config.toml
experts_per_token = 3
d_expert = 80
moe_layers = [2, 3, 4, 5, 6, 7, 8, 9, 10, 11, 12, 13]
balance_bias = true
norm = "rmsnorm"
norm_eps = 1e-06
steps = 4070
Below are experts of layer 3 (counted from 0) of a mixture-of-experts language model. Rows are named gate (a neuron's input weights, with its number), up (a neuron's input weights, with its number) and show model dimensions 0-255. Each number is 128 + 24 x the weight over its row's rms, rounded and kept within 0 to 255. Numbers have three digits each.
Before each expert's rows: "comes after" lists some tokens at least twice as common just before its tokens as in all text. This comes from a sample of Wikipedia text that the model never trained on. Tokens count by the router's weight.

# expert 9
comes after: "0", "9", "8", "2", "5", "4"
gate4:183128130148083097132157109143130129109119196140144136138123131129140100105133143116150141111155152148137131138127088143139122118091108099119138084142067135123091127096183139147127123123143163130168184109147151172132166135147140142195091133113134129143134119166130125099111119134108108132135096123144108140122095123087115160086107115111169102140152129124100124105106141151143125103123130099087176143132139157142166115125128103093086142107114115169147146107143126149163095157117161137183125078193149143139101127110140084111152151098142156146138143110133119096107139095111166132146113149121128136169110150134119143151136108075121093116113101188118131144142127086133139136128116102084151100109109103132124105109157156148157084115153102127107126107144131082118129150110142
up4:114142104136130141180101192108131106128084093102146151174145128138123109156086067135124154164146113148142121112173131125146177122100141123078110109145118125162146134167107146170138118083115080152117152163142108157165106153146140105151113156127095141127139088115153143131150104081159143155125111136138109090147158145146060099163121125132140165157152112100136131128124101131144148147135162170147147113136111121118164133128130133129125140141139098135154092109129127121111128137119159101136149169102114145121154149127114091192117117157094104125141107123102116118130179138147150137106138100138113096139134145137143110086138109049139113148126121115119116156138112158173108114139112079089138109124171150135135129130120084126123149118154144146120156164118145078094126111134153
gate5:105149095171141157186129138105121084125126119146087147126119127128128132119128077098106130110136088119083131159121128160112124145177134116120118153136138123154122087148082106072139126144140169100105109139101109133149134117150139114159141119130138167133140122093087141119124125178122156088115138118163117138158129160093142092133173176128131133141151151131110160083153098103144136150153154142133120116083118108139094113131154115130105120129071133144112108112170170117131160161110106096121139128132130144132131113145130151136111143154101119149131140135114158091068116115098078137116096159099074149123109140125179163139129099121161115107097169145101155171143115126109122124092103130117120155126123139110101120176117125183098168132163137105136118096170130117166113151150086
up5:124150139118108109111129130101086145132095160122130134143145159119148127109130114113095157138129105179122167112153130126151133161110120079090158146195093113123158112127123144137112150132120110125155105136098116124131138165111162134121133137153127152137146084132136164099096166130135116133098170135132118144126154133149141136142130122108127099116124120106112148075154133154157141148124145201126117087161121110139131163130130095144100149110136146143081150155112129157140134141079131115112086068162158087105158122133137123110141127107120149144144143129107130109146130124140121146175129101152136163172099117173137122139148096169185115148150122123091177130143125156114115099099132133118122138101105144096114128049126128108100136128126151124129168097203144080164113143124065
gate6:132107105110152141148131148128116113150122150159149117160149109147111171130177133117082130148133166130129118149119124129148135158160152112143170150124126111141123162086119125118116176150126118126113166128142133112115107120151093119127175119094114120117116110146132120130114112149066114131133148143134163139089120107164096104129133071125153054131121133149127136062100107151171115132120102139151106106076113128131122132108145175130095158176115109146121102106147096108150114143110131122130108137162131076129134087114133131108117133174127116085124145116108082164143108114098124152139165191110166144092126118131142081069109104063151112137131127127119112135167137123101139118113118148132155146133144117150176167095123156128134152125137048139129101130100142157138132122156105
up6:166121108144150111136137164130088166095157132105169152089131099116125083170148118128148127109179124142133100087120091176128162123101143169125119130117128127140152103190106135177110140146141108131145102159152152072126085073159137091103089119152085130093140139143125113109179130123152108145135148129153125099159125117153143151133102131120150172118109147106118136150116126126120109118126158136082125135132096120116128110119125111158103112150123106137094107113126120107110113129146127133113122153059159101136165143148088142124182159112103113157116176089123132092138165124101100134115148150105113141117124095119133163114168142132098133146120129131155122118114126111099103131131169127154140096095137127146089146125107149120184141075160154141139077113189110118127139125120112
gate7:095097085119107124152131141104111098155146146110099108148090149110117141140126112145148195154124151113142115104115144182149108125111110132073174092105117143144113094141127126089120132126124141151142093140102153169117110140144165146105107190118117122115145142147113168139182183139098119105115145136128133142124135112108065108138138150130123116112066139137132071148125147064108135120144147119155126102130134082125117144143114118091159120159116076115155139132142115151085136129097129106101176121132142145178172124102118100130151146139158103141131106126151108118082110127094134126072132123148134110099123146159154105116164153120105114121116139110148141152138133102139134105132138136157120136105136166112129145110111156081146075080128127102168142083112115111101151121155106
up7:137089141109204142115113142093104103126122124125065096091122072131142133096109113142134160142127139126134116114133194119142143067097154130138121103145075105156136127148139152141190130177098127124109081138122123141130167127150161137105101137130142094082091158110077147138160120106113131108126140123146142132101155157112098114179129141131140132110156132135146089109095144158094109134127174100140086152110129144100139131117133136136111125122162142145166091131070094088139112141147137131120148134132159098123133095143113133113115145139124125114138134063142101144108143124136101158112148138081131118140132141099123099165139126140087102156095110128139154132125162102106092123093116118129151117132141166130111130099161136165069104105134126118150145134136120100095135159119084
gate8:164140092132144092087103117122135132139140142117094139119153114140099147077124114102092097147164118101148164133161130077095110158113129101139102121136152112130117147124137145125174150131160173119163158185175141123171099143092153124103123120157126121100155133136128113151127146128097104142161113115093138122145147152118121090187134107146101127124131127144090130138135137116110148155146162104075131127106108106146169130109124100166140152142148131114130142130144170132136169149115173102107133125095159135154117162083111120099141117125133165109118115076163169138161103113113130134133085119086121152172138173119139070099144117140124105145109126146140134092145151128107116125141141156104161109087136134113137145141119146174125123183129183134120129107168171096121099162098164
up8:114144099174144123093091107128170128119121080094136150142085135100095134193119094137099132118130154124136119113157140161093101124153154152081101136104146160157126132114120118108142101154168128106086144070158153154145125132122108097146132147127139151104144091123150163125122169091130142185152126158111144133131063097118098150130148114104156127084123107180144110135093115110114140095149144107124101120152125140109108139113163155114144140133164173105108121114154167094190133131104088115135157162154175127125130140130064122128141140143135122131090123104129113118108139124113097138149144141125147120107105160108140111145148113104150162100129099129083158105147128150134152123094125116128096144183137106126130134087147123145137097097125101127108159131085102096113104117097139

# expert 11
comes after: " |", " ", "1", " |\n", "2", "3"
gate4:163122168119118142129097127131132116146152109108085167140169096103158173115094088101097113098156137120154148142115131119145103123129137133135093158164122119145210116117156139145153120110147125110132115151122129110124137158113110096087146097137182163123152155129153119132114126113103155115133128136141120109143133129132122110109088135118090140131127124173137123102075117102133097183099163150105116149143127135175117134164161119096090135141198114124117124148093091123141124164135161141123136138115104158120083147118144146099129131077090158111141101130083107092163119125115127105120109132103166111139150116149120155162092123131124121165121105095090177151104111135156133158175158138152100105114146115137083094162149131147111113127149117161131085103137119150142094140168164
up4:127099153163150108162113158095097169139131150166137135108156167129118133139099176155138167145163142106149118131148169144123128114098188149187146139105129157125121168180160125113147118151127101156125128088125109130171085158150123073137156161143143129143105133148076129137182089141155131133125173145137131142105131139116131128117099097118109114132149155163134145139126145108125120190105130115146091141123147109135144138165161126123142111129111124098136138122110101123184179169102099136141127137115061167122128133096147122117156113105146122123139170124117163163143139124149141132130162118129138125101132125129129109152158123114145136158148113123122042119130119119138123145122085086166132132175107114126117076138078148118146139075146122119100129155150152144138112128133128
gate5:125145143159133142125111166123165157071129139117138190086132138120106129149129123129099124110128149135131145096141111126123086102083135115114104095150154097122150086105098121134166139142148133127117101179143169152082124135133098103140124107165113099172126129170099135119159111144107131081106164106109122126142126132132128137126147135146122119145098175129102095150111141149165136135164148142108117136108151125118144151128116142182136118125151142097105136112147120104151155178083153143096179142119059067146146159164153110133102097164119136114138110086080144108113105164144135163093097124139103121118124091137082150143107102136144141156141155153118114155133210125138112126098144133101107121099135130101089139136119155108135146105136122126112100174096141155138130153107115
up5:147142108088139120096121156105166128116097111167148094110121142118111167133135156158104127102156113129142137126081139121163130118148159114134145171103099155145136159102143145123106089155139110131117138148137137153102114100139149132139073116093106122108124155091110129143136096146136085104126172099141163140132159146127147115114112113121094119150137109126145175158141085119113122126158116138136128069132112141151076100090119110133104114132161147120142181145084123096079089149106151122134080182160113144120142126159098159104103136144098114113152140114124097128134129112164106115159102085151102112150109101112128116144142132128121117131141156134135103098135157138137079145136121154116107094179174141120097158176109178095130153178125126146147108120172162140119100159159080
gate6:124126094112124101142124128141117127124110100146119134118196130156132129128102068132120139110115108118128108114074135131107129151136116116148156159124132101126080146158087143101059125120128062126112142141145132095126147133174121091123145167111121142124120175143145133147119171090118097119108105106144152119121082088141136154130144112146187161092120122179152120094120108094123106073150145127161156100123120132106116126161141092145123115116161156130119127113122119147147146157116153121160090111126109153146153161141096132106110116103144104111108146092154144089132114136159156152138149109169113098147102174127143173110097106093152101132116093135117094144137090126104093130154127128167110131173127112139157132059155137133126133167181156123119115098135100119121119093094128
up6:120129144137132147133111091137124115122127098180113172158141105149166095139152135101117140136133103149112111110161113081170138118122136120129175125116145117129158196146145131140094078141120109138193158157158149123105114159098098095095126112094129121155130102143111099127153111145159119105136119102137167113115107159120160140090100111134142115194140111092100141120123121103139120096142152084183136104121165140079098122103157122098134116110111130114096128133154145115130116112063173103121130107111159122108140119114135115088090141120132098132111139130115122110134113155153154115130162147108141136200153125127141096092179135081107128100148068100136154101101116119114139092151159120099146123141151146125131134106130144146138155131142130124103189130142174100126125103124130
gate7:166087136159128145146136142141097112126094154146140120154126120131174144135117123153126122119132134124129129148176130117104129101157115106113128133099101096122121145106182175116131113079118115108130111092144154167131145170108115141164115112133125091119126125115097127139133105185102129155152112080098155149110146165125162113132131176115125115087144132047119145146162105140177131137144140127125129100152138135124177090182144133150138090175165098133129138163108144128101128120083138121107076111105121136139111149161176157097115115111132167120173120131105153092171151147181123121121092135107100127147105123092154149104116149150184130113125136157172106127155099083150138113128137136141153135161135099122136090138112126135095145110115132160112172143143126133158170152136134
up7:171141164184162107086149143119151117147137090118098127138123143100082097174136154131110132092144163155166141124133138129135136092114109167129133139120149138139107151149140109139129188116169138108096145125120122137104111164107115128133159113130135132145127167130105145144159132118097149136156155112152090120113168123162076110111168159142156146150070187156116131113095152105117123130113109135155122100129165105181148131128164145144120112109119116068092078110151113134122087120121126086120145139133129119145161143147144140164148112118113122073125117153165136135106115141163132151158146134151149106123132079106133132132139115091132098174127131132142119138169188166131119165079093136165110122144141135149167101139106147147141145134176135117150136133119096112152136138120077
gate8:152130154094105119102178123111130121129112113055064091047106107150122118125090132160132108111099162148123139117195096131136097102174167124171092134124143133107129115110098126080163117124149167124129140094160125115138116124121132107138152108106173115130130057155137147133145124138109097092121156123127114099122148141133117125111097135123135096145101141124145104135138104125163101094178143148104102134131195113137150115088109137120152089120154148110129136100125116119132145114120152148120094101108144113145131096101148143100104137132074134150163099154124174133151136154121158107100141146136114137104119147169113071147116128108097140146152127172137161096125137102120148109142128142139097133123099115105149129146136172121116119137104105116112145148144122169151076103127135
up8:123126129127131104097137144125114097142144141126122136123117083131140132152111151129116137101149141138092113109153101128109123134137122135162075098093106165136138145129142130112163134085112179126170131073134106135129111160117116093122135109175096119140131124138125130099146127138160139141136095118134140085134114144153124124166114064135148146101144157130135171083174057138168131162113094111159083160139163121167103126074129094140182154151109083123138134138125131118114131167102135148103151117134093135182142118116125114106109102116172139144116137147184128155166102149153093104104132098120160140106099116154114104092129144141103118138141104147161140132148118106135083163111099144088125092118140151148158140113145123153112130097097117168138169148149061106118135134158129

# expert 8
comes after: " ", " T", "–", " M", " B", " K"
gate0:105158185130132165099141131109134111145153103054128143137135111177140145085158137174151172162136126158152065116105141140142134141120137162153094149109128104166120142168114080100176120129176146147173150113069105134156114158140139153137126170146113133114118168157156124120150124124099139155116130154115150173130134149156116144157178131126125118156139144170153143159137142147136126100129163069127161152116175132107111135118117108120187113127140091152106084131120102116155106114138158112122173135143114160152128107124143157129114103114138101115107138082144149166168139175117115095097112156136113136112127132155148120090162147152108126121108073122150138124178125144123103125141095122103148135132130133114150159118134135136147147140129110106133123110161142134115117108099107
up0:139123156162111137104161142089124114150117111127156118118126128147151103149136158179093122150101047152102148118123155113120131128136149184175145122129128175120139116138123123091121114140116135150124188111105138131122145119173151136135153132144122105073126128175156145149140101107140160148115126144176153124092118161143136113102134133120080130124115093183137111103156111143125123100121120111137145141142141147168134146150099120122148115108137098121142102126164144164114126092174119160101110096120104166126131095171141162144141126144134112132110135121134106137147151104103101124112150160113151155141125137161117172114119113117093143060125192101191105146127122111119107140167113172147102159116162097133144110091092087148092098134102166090106143159106137140138107111148135
gate1:156139179133116123149182097171125135112123097093127156162123098137121108164121101124128147097113099092123153101108130179112139138134102104162119117115108120118122110142126154141155146110117154145132150165100130138092118147125146090102178121132096106114131162132136168125121083101133108096162157131147097133095152077131128133102119126129175166087117108180169138117091114154117175116169107126130120143093120132127168117146122114125168164137147095120169123123144131112133109132139110099112119164128101102136154128175121118084174149117102159158112155122169160139151111144102103147121138145151138155143088143148100147158159118150115141116154187110128125099133164109132113121101151190092168123105126104113109144119134152096105156132147134168166148145125115133110103093086104
up1:124111123174138177075144117083171128134129148134139154142081102129106156130121127176111115125157083122131095116133133131143174138116132140128127138164159076161099117130158150168097143121107113120147141130099110126132191132139108107088143107121097150134142185126110106130141123125146166161146124146126149169109117121114126102106118145118149113109131151132149143145134181148192111144115201121126143094166135115138098117150127128126096091163118120123115092136149152087102142124140112132152105125126147115103123098160151089150148178077106090107131174087112124141085177130158128124078095125109131136136155139144097131134117178120112131123106130143151130124154158109139126143145106103161096094110139109110179120107162156130088117132097143110095086134119109123130129156109119
gate2:132134079124109126117138163122104131148124147141153099138138150138077106146099091129135090166140156143117131109166132119121121094113162147153114140095122124091127156117121098127155132155140133081143113138101169138108189163178141137167089155156103122131140121097122132121135106170104146096137182104109089170179114132103124104138082131149136127114098140111140104141145123084138120109121146135102160114136107118096139066139131118157107139140126157133111182157073076117117115128145125135160156167119105158128111145146116139151096151122087102099123155121113105125120120108119135089127062092143111111121132143132136139197149120097155151107115108121118108133142156117107089132147133096136103113110125079143118158125139175143160177141104150136153139139160100155113138149136093
up2:119132117115105116149127086154137152147119128115123120117135135135151144130139121100119115140124089095103144149123115122117136121153113135141129121177175119113100123094127135109106158193120071120141135124153116107147098151109105167086118111140165084106162166075142148149132089163103132097137093050123097164174105191162140167159127149094152099129084133138081121118128123150111117147117157136078125177132166141127086135138140124114115128099094134149082109091114152124135128098144148161126129109128095106133129097157093138106172183105072107098123126128138108145141098145110120101140127159100113104117150119143141120146156115120079171155122143140142138131120109130128099145157068134125128141146157118126126143140105137134159125124096174113128122110138125155131105178134112
gate3:131125090134141113141118162142096106128139125147102110123183166114157181092168109139131129078171122116107152131132110089149131122107149099099134145154152163136130115154151137099110104144142135166095132142133134146124116092156113122142150143134143110099136132161147143139113150142088116183121175136159117090136105141129120120088083122156112119136130092113142163113110110153105169143109129153164100114121114115115118167128111137141125109180078165158156173076137144065133136165116146123112152141113117114117123126148127124138121124158151165112161092125061154183109156104104124138173114124108112113113104192130128142169123119112072139121152101139135164132142130141091106133146158178142113117161187129140130156128153141114107137096143075113112123111108137134130124126119122
up3:073135098144098159104117166153098140087098111169115123108144149080164146130148097122158113142122165111131128107139132136138083081095191125139105142102111115121099119112120082160152095118154091108153095118152099138106136142100111136167177179153152175119084112201135119112123112190118160134158126148094143063145119187101129135142154147155130088122129123119112128131155153141122096080122095111107139126149117127107091148150162135121144103096112156096094147152095126139138132151099120118159145091102131108124137116152132151148131152131144132143154115118139147125125104156102154094116112161116123145152142138089172113140125170153114132117139160130113144143143127138119104131117114153162085146108154142121108157106120132130158128157144098134123143134111122154155118092101132
gate4:145108124098153130119159148150092134107114156149095113127121133124100116149095163088123126150143138156118126145140111104114145124095106154137137076134152136112135120115127117125119158109129148132145089110123098104079119113120098185109149098115130160124148080110094106124118145097143127125108197135149117123168120129129113122092112158160117114108080123132114156168162188085151134093152110042121161133102138142110084122133119129112102165150151151141113170130054158155096129138111143136116114158085129119121134132140120123120111121149107131104153114157142144132153115120121123163119150130102145162133164094186121114086156118156108142122146151091125107160113101117165157159122132108085102099135176135127129112129138122141146099151138058110126131162148140107157095153120127
up4:144113185143114149125130139139117106091142137134113174127121123172135097126096142134129135123140089174145132154129140132103086084113189150089113099105103112144150096122150134115109131123130148114090130154116147146156121149134103122139119169121162101139116100125076121153103138087137141133115118163136131127142131133133094122146143081142125103092128151145115106127149157113111104121167205100134150143081138122108148154106076096124143155116157124107095163145116158160149135146096119126118165121113149165121142116160128081076126183122138132099127073117136138099138128116129119128091132103090188151100127140116097119125071125131164136102108121115116111163113110139144153180111150098126137086146097106142102159143118121114121148123143147138116162145110083165161113109074122

# expert 2
comes after: " ", "–", " (", " L", "|", " R"
gate0:131171114094126098077112100096106135122168156146126109162088118111135146125147114161100123141152126115121117110087150162133105153142141115103102185084142152155108117130139147133143116125134120101141164150110093134136127140137150184097135149112122132157112137160114130168108109112106137145135143155127158180171131111103095136124108123143141116118113134086090130140107137123121133204136145136104186123063122145141163132101148092163099161165176124129116073175146122119105115157106115110138167095116123116120124127122083101125140142087157152113142155109117107116098128171099133129150129131137135121146108123142144082120105159122143094115112138122095096165082145106146125132131178134118130137139126143112148121150162147111139155099100078125096055108106139141166134143114135
up0:036180133144150159145139156121171121129134130132163150137093113104121117111157130122112128084131099128084118134096131131092138146166104125161124131115117130159128143086171145127143144173120105108142144150126098099168119096128088109133149104136104076093095104135140102111120110135113112140153171119150139128133103145153119102121108065155118144090110154109124119139080128120104139082091157116097091134090123135163131131137131117102138140106141147150109170084145122128087136125169119113126116094175110125110165099088147153141117155137121154143097137149093122115158124109130136122194133155134130119104097113104158078120143146162149135125151162091132119130124088138129105116173122095133169146136129099118133109131156131101130116137160088105136121125089138130153178165137124
gate1:140118111101109164136110125145140147133105178161106165158120139179151124127143134121159095144098104121112122138144117157125122136152149109087108110117161115161167132158124145061099145123146133165177102113159115139180090157111126118145149127132131128125116153150094148135151107143166117141151141132151116124152106109115116139093077147158146121131171126113121144151102147122093135108159140125156104155070132158118124158114122128141122113132140114124139162125099140137128133137125149132122098177118160133102131084139078133147147126138062170141132118159127141144104137120114156170109118109139124124148157139106109097144136118136104093055155104062164135099109075145149120095145126129147203113124118098167112133118096127106123159166147123120117164189117132138121151115165132
up1:081123131102141112136137125133149130113158137108146139127144118111135130126166135132136137108153137129116113129129171158197134157137114100131165081109150134109113128135099139136146117109139108183068120160138163111149153140132142102137089127086135159122190186177103149141124151086096118100101117113109094138089132118129146118108121095100118116114093137090150101103113194104105135112154156129117130129117163122132092135156131148095105105100130167163150111084152105136136126136160112118137045139132130133119118117098130164083102127112151121132117159123122119153128138120134104088128148176140154165133110099120127087108156140103113130103068117126089139193145125124115127132110094139127124090138121115146169126093133151127106090137115120166126089122124088123111150084128114
gate2:110119089123140150126101131077160137151157170107086116121146076152165144097117137154112142099089146167124147138126104127097144120111114110166157114137126129103118109139136107135126126123112163168122125119085136094137134101125083149113137173144114110134100122115117106110140114179100132127153147114111137135165169116152152107111124126161134146160124101108132124132161155136161081144109149133159112093095090139158124156099074078096182142132139126137142143150125167155151165132130125131149095111172140166169157102134163105095120113107193101117071146172114137137154118136157123146112152161160118088105146157138104126138108107141100110105109132157157121102135134137112122137113152152096157151123152133156171124062149135125122084153134132100127097099139121126144144135174133
up2:142113163164166114121120112165084137134115131086162159096131127118104121151121108118121152124125139118126097125131135100107143104150141090149148161144155146147108142107136140138107138133142117150139116098119149167129054138104126117121160164127108129124104126045115149112181157165138136123155125176137147098112133117153113118108117142106163135112135142095121134129150125141160106099170132091086127161150134107094123085092123108096101055135140109125108136112112167152077160119119127102128100153156086144108116134104125110115138143124137121130113104084156081114140119149119185122108118131120123130116140136154116125148146139109153092140167168100112162081109068094127109181087088125154118129169130143140103104163126139121176148152146122095101141116144088126133113108118135
gate3:129140136148127133103117170129116128134144129125139144129107141100117097125130119134104161152116150116102088110108105145127091082139123098149102168146104133130121094122135106093103132166156145052119125109121156110092119116130066119101139128131134107093163157165116134088103103113139124108134119134126100134134103129101083172141147157141118147107139117132153120161121146124131155118117128109155187139151096137085135097094093155147113131150110129094117120084150108163158119112109131099132145132105104193119105110154091127137149081127101112144077157152144143136123143100142127185112165129144165119114116152124137148138135097133125119137157162121160094086126126114120172104137164114163088113162147119148191168098143118112176117132175102075085119127126176135118129147128126
up3:098127136110122120121155154080115104165139112140116135132118107086106140133108118155133130100141147132112149159067141109104113113101161162146110140121123128150125135155168129090133100096134060088109119186121151151158120133115117121135092158117179164155145077123126123130124149147129148123125129112114114120131139117143135121120088173120077081121155136154133110161141106130140118065137113122106102098101115121148120153133136142107056124129104121107136131124121122157153180117177133120124091094155140156094177114126134151137151142112118127117102137152128130167106133128122134115137123127117111128166168135132126132142154090143126148132118140114095108176146111105124164143112155109108125116130115097139116108128133099078207075106194154110147102147113113108127127161196149
gate4:150148099146126124136141096148071143138132120133153160133135164127121115131114158140145122134134079127160153171127101129119094140149145118110128113147119115139147080133131120169148114139109135115105173195155154127106152127173128144144096131096083194104131150094098130146113121150130145131143132149122130161102091168127128130135139115129150111123071179146168115152151174123157113149129104157119142132160179142133114156119096110096121104143140135135150113093119126177096104147108140119134167115131119150149147164121103152128135132079097131123121104129140139136122159115139132191158100133168134170158141104117120135154112128141160122078164116084131117148101147195108164147146129129149097128097133113139119177100171108129157086103123092111135124137109184131132167132148110
up4:138150116118113092105188154149124140067141142118105143158145120133128088131133130116131115112117134178132145133121108117165113109148148093097080124080129107090084131134132083160118159125116096116108122144123119125103109139111150114164138092146131067099145142112134098112127190112123143110154146109142128119143139125151138122144108149106096097111108101101129127130167133077112124142129070147127153153118127152150134174129079171100136138156093132126119131093167136091145106152119129148158155157150110093146103155101160095111146159149142169120104136103141103133145088138122119132146117133108138102187098107152107097128124112116148127142128128123100123078126117083067096135137147160089144156086176142126178128112130145131172160142146136110141164154120101119110147126097108

# expert 10
comes after: " |", "2", " S", " in", ":", " N"
gate4:135183120116140110132143163072134115120139142117164117147170158123102116138153128134083123124103172115164109141119119121165139113115160156111155145125100105126153129119138127159134102082171125104168185129086167119095096128114108122141158127138147160084078134103109131133107162178136131152120124141125179111140123131152131127133146121087134106141107148129118145099149091102127108107124117152131156124153084136123130071109136117124124123112152145123104157131116088068126123103092161109174118147143151166129164152115153112126137134109126144096114113151104143088163087120130120100081136142114144110112122107158100117139131123172081131101127134102107107113115136145070123148098182120126137121119101219144168150115151144110123133112102086100127109116119149120154148145110132
up4:134118150164114115123113131132068140160104114110138124126131102117146108112112163091141099129186139192160129120094126142110084122159165123144122160098136119153140120110141146140106120117156133161113081130114134131111118136104126146091100083128112142152172154132126076133137160126125112155131116147101142146127159129091122140176126115133131158149140169138112130180160086118128183153128115162143132130140140155083140142112135130147142173103124119110084139129101181159102110118120097126174121098123127141140111126170109144103149135139134158185110160106094119140163104151124126120122090149128129107139098100116073114153121144123149151154108102149121125113081113076086124137149172140122105065119107149090116145171137138161144178132112107133129162126131123158096111173139123
gate5:121136124099126141088120103118180127126160106154101112163164107098089147133141140120116111119117163126114119106119146138163140146133143109159143121152118097118109141145146148115127084135090160137179166129120162146107163126120135152124088115090102078172131119187173106117140126109105113111083092121090161120100119112140160112133164127126123130109147105124119087126151088126122179130142139111149120126092152113117144138137140114123097104098086136103111126130133158107154165091141114161158118146156148133121128132133158118069085135163131137121119122118121106080121147137113173132089100114114132130081081115135119110110125105184143128147184133073115139110122139133141149157169129159110135160130138155081118141148173115148182155119122175142131155136095166102146091107138126
up5:106152116112163157143120102069135124093157139147101138097163145088116100106115084119115144094116140115113111137115153116134151115104104110119109134110126118084124167137177133143096140180142159096157134113167124164117140120102139109131143066136106151110188117138116153134109164122101141112133153105135085162148142143095130129107176144136117158094132125117115118128129118078113124117137148162119135181090110126165136144096117114130100142166134119088096094061132105127123162112090122119165144160134129158124101139134167114054147148150134117120097110131136141138147128136081153140068083137129147121142112141128112122100147088142178102107114122116097131114129127124126124167139135138168130162113108150132150137086065140119121134146113162134123109138098083129148135152121161
gate6:140116122106125163122132152140141113146153082141127136140121149155155115136102092116127143134152132136092142166126137130114136113150129124098120129128189146151106137183143119121133151093096094142147114154119134106135104135134089124153136088127107126152150118101083153086134154130122113146114148126176158139149173165143113117137136126108134116144151130099149125122142130145169084139187114146145114139152093087127155143095154165106176129185074132117177118139136080101110111122076141130120111124138106139096096130124136080135134061112113143135141165135100138131115164119122120087125105165152101091140106152160098096133135099101145144128162116073165138139132172118117132116108069109147108143100082100115105130099160137106090140062169127140130117117112146125151131109125117
up6:118095157115106148125151125068079119150131127149178157134126121140149112158121094118144137091142109161100111165133120123109129161145141110158099120140102135099074106133118128097150123128112147126163125154135166156118117097127153083129154139110117121146175137116170102090114090115140161155133136134180140149127080175149152137090111107116100142115118142170143125142123129127149126102120123112119147133130123116128138149192151163121135140161124137151144147104100146101092109102141134124063132147154151127146139134153121069181170147104152082165083115121098134141128152135153107155105118118151166146122113123139164154167126156137140121124127156099098103137089164140174122116130125120166141160167164168101105121087135149113140107152150137102126087168116131152102169125139113
gate7:106111118148105101111091099111148123079115106118105120110137193105138114117110136130103120102122133109131173136116153122090130188170147148123133124159114106133152132107165113114088144157101183153119133144131148144117130140127111124120126109115125156115109056126172143125114121161166123082070094171165149112131156121137136110155125070113107178118090097100153132092111131145091143132147133103122122148186087116117117114147142091090087125070153074115142110118104097129114120129136149148100102105111106092127114128135127169125123099138159123109119108151120103148110150116161161148160109086132152138123127118156117139116111118145145126155150127166098104138143148155120153121123109175102123126137151116142083146082097105121124123097116158152139092127090164142137121124156156
up7:139113099149167107141110138121132095137136101147108149101133118140127118135153084152090105136140104122118133072136153158140145131165123102081127139086093123115169123139105104130129057147098126137117097153167100189177116141129143161115170183092089124085053101138152121123141092147118127101140098104186136111150113110124135122130116138123127140110144105111113111184115146136154171164126165134120101138112165106135115087111140172116146108162136082156161148087143127146141089138128114122121085127137136126125162118162157153124132156131145129142142146135179123074158155082127158140104136141149099104148178129133124146139142119155127146141135085142121159126097133126166124079117145132124095114158143151147129165111117126123132132123155145142123135108119152127099117156128103
gate8:141112151134132158133101132119149112133172109121134142161148129128141116146121100095136129174135098160091158119123113111098108151103095151128104141106101096133136128122094127093148101139143110128149174098141121139138107129119099107156114155107123098122128102152138158126091129119159123130150183140109157125133079071124110107085122099131112131112103121126122079141106151079154157101120091150145115144136157186177135102137120136104087169141133154111120123107135136117138118099132113181106157109147095123117125117122150120177165147099182146140151119146145128186125154142137123135102104151121142137126135111086154120182121109107120112144092075141101103150145097106111070086149137104138102140118133136128092163120152152137151137139168190134145088118127119100101141101166073
up8:117145136139108152118106127156155179125115160100164114167121138136146177109093159119140108096104170140102093125135170156136170114123155181084149128114071106163147168131133174073093098125116129111137143160105141175108116133139113131107138118123120128132164117124121104152136155108149142149130134105086106096143151121148109090136161127130098129160148122134112146128098140131133090128087148126119123136126097151152119128122133133116141125167120115151100132121119120112144142159118111120090129100106162129107133162129124126129170135102134151151132120176111092164070137142150162117114162143080132111076149104130101115113099099135139136128147144105135116098136159172110159110143177125143155111139112115114140152179124125105104103101138157115150110187073108154130164179140183